Below are experts of layer 9 (counted from 0) of a mixture-of-experts language model. Rows are named router (the router's row for the expert), gate (a neuron's input weights, with its number), up (a neuron's input weights, with its number), down (a neuron's output weights, with its number) and show model dimensions 0-255. Each number is 128 + 24 x the weight over its row's rms, rounded and kept within 0 to 255.
Before each expert's rows: "comes after" lists some tokens at least twice as common just before its tokens as in all text; "mostly gets" lists some tokens that are sent to it at least half of the time. This comes from a sample of Wikipedia text that the model never trained on. Tokens count by the router's weight.

# expert 27
comes after: "\n", ".", " Win", "s.", "3", "'"
mostly gets: " Some", " some", "°N", "',", "′0", " any"
router [157 135 129  83 160  82 118 143 141 170 135 140 152 110 138 178 149  97  87 150 119 115 146 121 152 119 190 117 138 111 107  85 146 123 126 152 126  96 128 132 129 112 130 140 151 154 123  92 114 151 129 175 149 133 124 122 111 112 146 136  83 145 136 125 136 143  92  82 137 161 139 170 108 181  84 150 132 109 154 161 113 120 130 151 125 145 153 156 122 126 121 102 136 163 150 106 137  99 134 122 168 104 121 126 136  83 124 115 162 109 152 185 150 112 172 163 110 100 137 159 145 101  96 110 125  99  90 152 145 135 140 159 141 148 132 144 135 103 165 170  78 102 111 147 148 139 108 140 135 118 135 109 175 149 100  87  79 116 123 105 113 132 149 154  88 146 112 152  93 150 114 115 156 184 144 126 121 118 140 100 146 122 115  97 102 110 129 118 149 103 144  73 121 174  91 129 150 103 129 127  94 153  91 169 144 123 117 131 143 107 161 123 159 150 141 126 126 137  96 111 131 154 154 115 129 167 136 103 163 129  98 106 147 105 147 161 115 133 136 130 133 157 127 131 121 107 107 144 112 124 191 153 128 151 151 104]
gate0 [ 92  99 156  97 149 164  84 117 135 171 129 142 109 124 115 127 164 117  88 173 168 127  93 120  95 126 103 105 152 167 146 124 136 133 141 129 145 146 141 137 116 110  98 126 110 133 144 193 105 137  94 112 128 136 110 115 134  93 188 146 102 164 119 139 111 126 125 154 160 115  88 165 114 115 139  83 141  92 168  69 127 132 148 117 107 106 141 163  98 129 105 134 159 133 172 165 134 115 119 135 130 136 146 147 119 158 105 137 112 115 138 149 143 122 140 128 128 140 159 134 154 106 128  96 123 111 109 145 136 140 111 139  85 115  81 176  95 165 161 119 132 155 126 152 166 127  98 110  89 115 164 148 172 100 148 120 103 154  98 161 174 133 139 101 130 114 132 155 142 101 143 123 140 104 120  96  67 135 169 124 176 122 125 131 124 122 118 152 161 184 121 127 131  85 162 106 151 130  94 125  92 142 121 126 142 154 111 110  96 104 113 137 123 161 167 108 129 157  91 116  98 136 119 134 121  65 125 135 116 129 133 153 159 145 110  82 142 103 101 134 114 143 114 134 108 125 152  94 140 143 130 119 148  94 145 143]
up0 [111  96 126 123 171 152 158 139 149 126 123 165 117 202 130 145 127 136 131 135 122  90  85  80 121 127 106 138 131 120 128 123 138 105 113 147  97 101 151  94 144 123 105 119 126 114 132 138 161 140 144 147 132 126  60 133 139 122 121 129 128 166 122 155 166 108 167 111 107 134  83 126  90 168 128  91 132 139 139  90 126 174 131  97 118 127 121 148 139 165  93 108 116 118 183 118 164 132 107 132 132 147 105 138 147 148 127 136 127  75 149 164 130 111 116 187 135 151 100 143 135 114 140 109 141 145 140 127 116  98 129 113 140 158 107 141 119 116 147 171 143 104 178 115 184 112 162 109 119 145 114 151 116 159 119  97  92 113 104 130 133 164 138 129  82 133 144 119 120 130 151  98 141 132 159 129 129 139 187 120 140 148 139 175  97 117 109 137 126 124  73  96 142 116 139  79 148 104 104  85 135 118 141 165 143 128 120 118 115 152 145 155  94 156 119 147  95  53 142 151 102 116 130 135 160 129 127 145 132 171 122 102 168 113 103  94 164 130 109 134 113 155 119 145 104 134 169 118 142  80  91 111 136 123 156 122]
down0 [129 107 111 150 135 177  86 109 150 147 172 118 101 139 136  98 153 114 155 148 112 146 139  83 114 108 132 102 126 129 153 113 175 105 147 158 132 169 108 143 142 103 158 128  92 149 178 103 128  77 102 137 136 122 112 148 129 167 138 113 106 168 135 165 108 144 127 103 141 108  99 145 144 119  82 109 124  99 150  90 136 146 143 122  99 165 124 164 160 145 123 107 113 138 120 155 135 119 115 133 113 187 118 145 104 131 156 128 133 124  79 126 138 148  90 128  99 146 133 134 124  95 155 110 149 104 142 130  88 137 194 131 146  56 165 147 142  94 187 112  92 103 127 112 166  67 144 140 123 133 150 127 143 116 155 150 120 157  98 149 129 124 125 152 120 150 128 126 154 152  86 147 154 145 129 104 125  89 126 121  71 122  84 160 124 119  89 162 150 159 137 106  91 135 118  93 102 129 124 158 120 156 125 158 144 112 128  99 113 136 109 125 154 109 100 151 124 124 146 152 129 148 144 110 115 123 142 127 128 120  78 110 116 119  74 145 151  87 129 121 104 146 140 105 146 156 130 140 112 137 104 148 112 157 101 159]

# expert 124
comes after: " |", "\n", " ", ")", "|", " –"
mostly gets: " food", " al", " voice", "|", " b", " natural"
router [114 139 134 167 169 116 122 130 147 118 128 128 171 150 143 180 135 105  76  89 153 141 159 114 140 128 100 124 117 124 149 115 133 135  62 128 100 110 123 148 112 123 126 124 131 120  84  99 145 136 124 165 162 144 158 117 171 148 128 113 114  81 167 121 124 114 164 149 159 109 161 142 147 129  78 124 113 151 158 156 123 132 146 158  82 128 122 180 128 109 126 109 126 180  96 120 125 125 160 104 107 159 129 142 150 126  89 144 105 145 155 141 154 129 148 114 101 113 157  99 137 180 108 116  77  81 172 146 108 132 115 169 126 140 108 109 140  99 118 155 117  95 103 150 136 118 125 117 141 140 125 122 133 135 102 101 127 167 141 162 108 132 104 121  91 121 154 138 128 150 166  96 143 161 108 138  80 151 150 122 142 119  97 128  87 153 107 112 103  99 128 125 126 154 122 103 119 125 140 120  93 122 127 162 137 140 130 138 178  89 175 103 171 189 133 133  96 141 121 121 157 151 137 136  69 133 147  81 134 126 120  85  91 148 110 133 114 146 140 158 111 105 120 123 157 111 106 160  93 126 135 161 128 159 139 144]
gate0 [136 120 181 167 115 156 110 122 154 135 129 100 112 144  83  79 135 104 148 146 181  80 109 131 143 116 152 156 126 118 163 137 138 134 101 137 143 144 117 154 109 137 141 105  79 154 155 128 100 100 150 147 159 125 130 114  93 136 138 129  94 100 138 110 144 144 123 144 161 111  97 163 123 122 118  96 120 139 118 133 117 143 142 136 163 134  73 110  94 123 136 110 101 127 113 119 113 116 132 144 133 179 155  77 175  95 147  48 110 115 121 129 105 126 129  99 117 139 158 103 147 129 102 116 109 161 122 147  88 138 125 112 138 127 153 120 158 106 147  93 153 101 120 121 132 118 151 124 129 132 129 122 151 176  85 108 118  73 153 131 138 148 105 148 162 151 143 140 132 113 126 134 121 110 126 113 116 116 119 139 120 117 134 113 154 118  72 153 134 170 143 164 138 177 134 124 133 116 194 126  92 179  97 124 141 109 137  94 142  99  85 131 117 108  98 142 141 161 146 133 138 150  82 129  82 119 140 118 131  75 154 110 134 146 103  87 135 127 103 168  98 111 100 110 138 143 135 133 146 125 195 104 165 146 141 130]
up0 [120  84  93 111 162 110 125  97 120 174 110 125 108  82 111  98 113 166  93 123 110 140 101  95  97 138 126 126 127 109 165 103 134 118 141 152 142 102 143  98  90 123 127 134 105 128 148 120 186 130 159 119 150 136 146  87 154 117 136 127 146 123 120 119 135 138 101 125 106 131 138 151 125 171 120 155 196 102 128 104 116 147 124 158 156 149 121 134 149  78 116 180 172  94  95 110  98 100 121 117 167 153 126 137 111  88 126 117 138  80 149 151 130  75 146 102  80 126 124 148  89  87 108 189 136 116 114 138 129 151 127 143  92 125 122 113 147  79 129 133 131 178 151 136 137 122 104 162 103 138 131 143 124 108 133 151 164  79 135 142 139 125 114 138 154 128 104  94 147 125 128 150  80 105 152 154 126 148 111 152 130 142 119 116 124  90 126 157 135 108 101 119 133 108 129 130 167 157 120 127  88 142 145 141 119 108 133 113 122 136 107 124 142 164 119 111 126 119 143  63 143 118 116 162 162 141 104 115 166 130 139 108 168 151 122 138 137  52 134 100 161 162 105 146 106 135 136 126 145 122 144 181 125  99 156 150]
down0 [167 105 111 134  67 131 176 152 150  91 103 148 130 153 132 143 131 153 119 133 103 118 139  60 125 131 138 138  98  94 171  62 141  61 120 145 128 116 129  65 135 160 101 107 107 117 120 142 171 119 110 154 152 152 116 131 118 109 129 112 129 145 155 162 153 136 142 114 167 143 131 165 126 125 129  89 156 133 150 122 131 149  79 157 132 127 148 130 120 104 133 111  94 117  96 130 103 103 175 136 154 137 113 122 142 131 128  81 169 106 160 166  95  88  51  62 139 137 128 110 138 125 115 158 142 130 136 119 119 141 161 119  82 133 134 150 129 115 150 152  95 132 126 160 108  85 155 132 123 118 148 145 145 141 143 143 152 104 175 129 125 142 122 114 156 112 122  93 118 143  93 147 101 116 114 138 144 165  98 130 125 169 109 142  75 104  65 111 110 131  96 124 139 146 126 122 138 169 178 133 127 135 140 127 113 130 148 116  94 152 135 166 144 134 150 111 136  99 130 117 139 156 132 161 122 118 122 127 175 114 129 103 106 123 113 104 132 147 159 103 143 148 123 138  96 139 101 141 138 135 125 140 144 106 151 145]

# expert 117
comes after: "\n", " is", "\n ", ")", " MF", " DF"
mostly gets: "|", " Party:", " Authority:", "8:", " -", "==S"
router [134 167 153 125 181 112 133 123  98 149  99 153 128 113 143 146 163 108 102 111 128 126 157 145 126 146 126 169 132  67 127  86 124 133 127 166 158 110 191 121 113 170 123 131 124 149 126 148 161 147 149 160 140 101 112  96 111 141 111 140 126 139 151 111 136 112 118 104 132 126 158 160  87 167 107 131 118 153 169 137 123  88 111 149 131 134 171 135 128 117 138 121 117 123 118 130 126 135 149 124 148 103 124 111 151 128  83 128 123 100 134 170 146  99 139 171 148 132 103 136 152 112 118 113  92 129 152 123 110 114 121  80 178 134 141 138 122 171 150 107 130  96 141 148 169 156 146 133 131 141 115 165 164 122 112 143 135 149  59 125 119 138 120 154 143 139 139 113 113 159  86  94 116 143 119 134 158 127 113 152 179  87  97  99 122 124 124 107 103 150 153  95 106 127 120 117 111 172 120  85 116  93  86 152 116 178 108 175 152 146 119 123 125 161 148 115 105 129 110  87 171  98 107 121 106 123 112 122  99 138 102 180  84 170 125 139 160 162 134 160 138 159 153 129  97  99 143 178  86 146 117 122 141 118 144 136]
gate0 [148 161  87 101 124 128 150 153 129 107 116 149  76 150  84 129 192  95 106 119 164  84 128 140 156 142  78 153 134  98 162 112 111 163 146 105 107 147 144 108 131 123 119 101 127 128  88 127 130 152 144 121 110 132 136 143 155 120 135 153 140 145 171 108  68 118 106 118 105 122 142 134 122  99 128 100 128 128 135 150 131 175 172 124  92 128 177 146 142 128 139 124 148 114 117 140  86 114 151 105 157 152 101 171  92 173 123 117 145 111 125 140 125 160 112 106 167 149 105 165  75 101 144 104 130 135 133 117  93 114 120  94  88 126 113 114  93 107 117 152 130 114 165 139 110 134 153  99 118  73 122 129 131  98 152 138 123 131 136 116  96  87  98 171 120 166 159 136 179 130 136 132 151 130  99 160 122 100 110 115 163 140 118 127 123 115  88  93 126 186 152 129 117 139 122 143 122 131 104 154 130 142 117  79 133 149 172  99 143 123  81 148 151 150 129 103 142 134 102 129 172 122 108 121 156 143  93 110 113 132 153 135 130 108 125 129  95 122 173 125 144 134 141 105 103 137 135 142 113  61 149 125 161 143 101 102]
up0 [160 134 123 148 112 126 140 109 108 141 118 140 154 127 141 124  73  97 126 121 160 128 136 135 154 118 132 168 133 125 132 116 112 148 151 104 163 110 148  99  86  86 107  90 107 152 152 162 134 135 146 125 121  65 143 121 162 119 107 104 165 118 164 113 103 123 122 123 124  83 121 134 155  78 129 100 103 130 126 144  98 120 123 133 140 153 153 122 103 149 154 137 129 134 163 111 125 133 117 140 135 174 131 146  86 135 165 127 149 128 142 121 148  92 111 131 149 131  85 134 132 109 159 137 143 156 106  78 122 105 126 120  71 130 141 184  72 118 129 124 125 150 141 123 166 109 133 127 132 129 133 152 124 142 153 132 118 119 123  97 149 141 141 138 103 151 162 158 141 121  93  83 117 137 151 126 120  89 129  68 175 121 125 143  82 133 153 114 105 185 108 148  72 135 126 130 160 140 151  74 104 142 133 149 126 139 163 112 162 159 109 147 114 119 124 114 113 165 134 101 150 114 112  74 140 151 145 116 107 143 161 171 121 152 108 129 121 163 171 174 100 150 173 120  91  96 114 157 117 116 137  94 148 185 100 139]
down0 [176 110 141 176 121 170 148 117 129 116 135 107 146 135 138 117 128 148 109  87  98 161 168  88 119  99 130 157 138 147 115 127 145 121 141 149 119 180 141 143 124 146 104 134  91 133 181 116 145 123 155 111 181 131  78 127 132 113 165 120  90 111 105 147 135  98 158 120 136 123 110 109 106 117 179 120 117 107 106 168 163 119 126 155 127 145 101 108 125 104 136 146 111 138 134 150 118 168  99 137 129  85 148 142  86 146 120 148 116 120 118 177 111 175 156 112 123 164 123  91 135 115 127 142 129 149 119 114 123 172 150 105 148 130 133 158 120 111 124 139 128 146 100 123 199 147 105 140 110 147 113 119 109  76 114  96 102  97  87 119 130 141 105 144 139 123 136 162 134  86  92 139 164 103 128 125 149 151 142 170 120 127 103 120 163 155  80 119  95 152 145 111 113  92 109 112 115 119 102 155 143  96 122 115 123 149 132 132 120 127 146 138 123  80 119 142 115  85 184 129  81 137 126 133 155 110 112 167 143 133 101 130 173  93 115 116 141 142  94  82 126  82 155 150 154 155 125 131 168 128 114 130 107  85 176 128]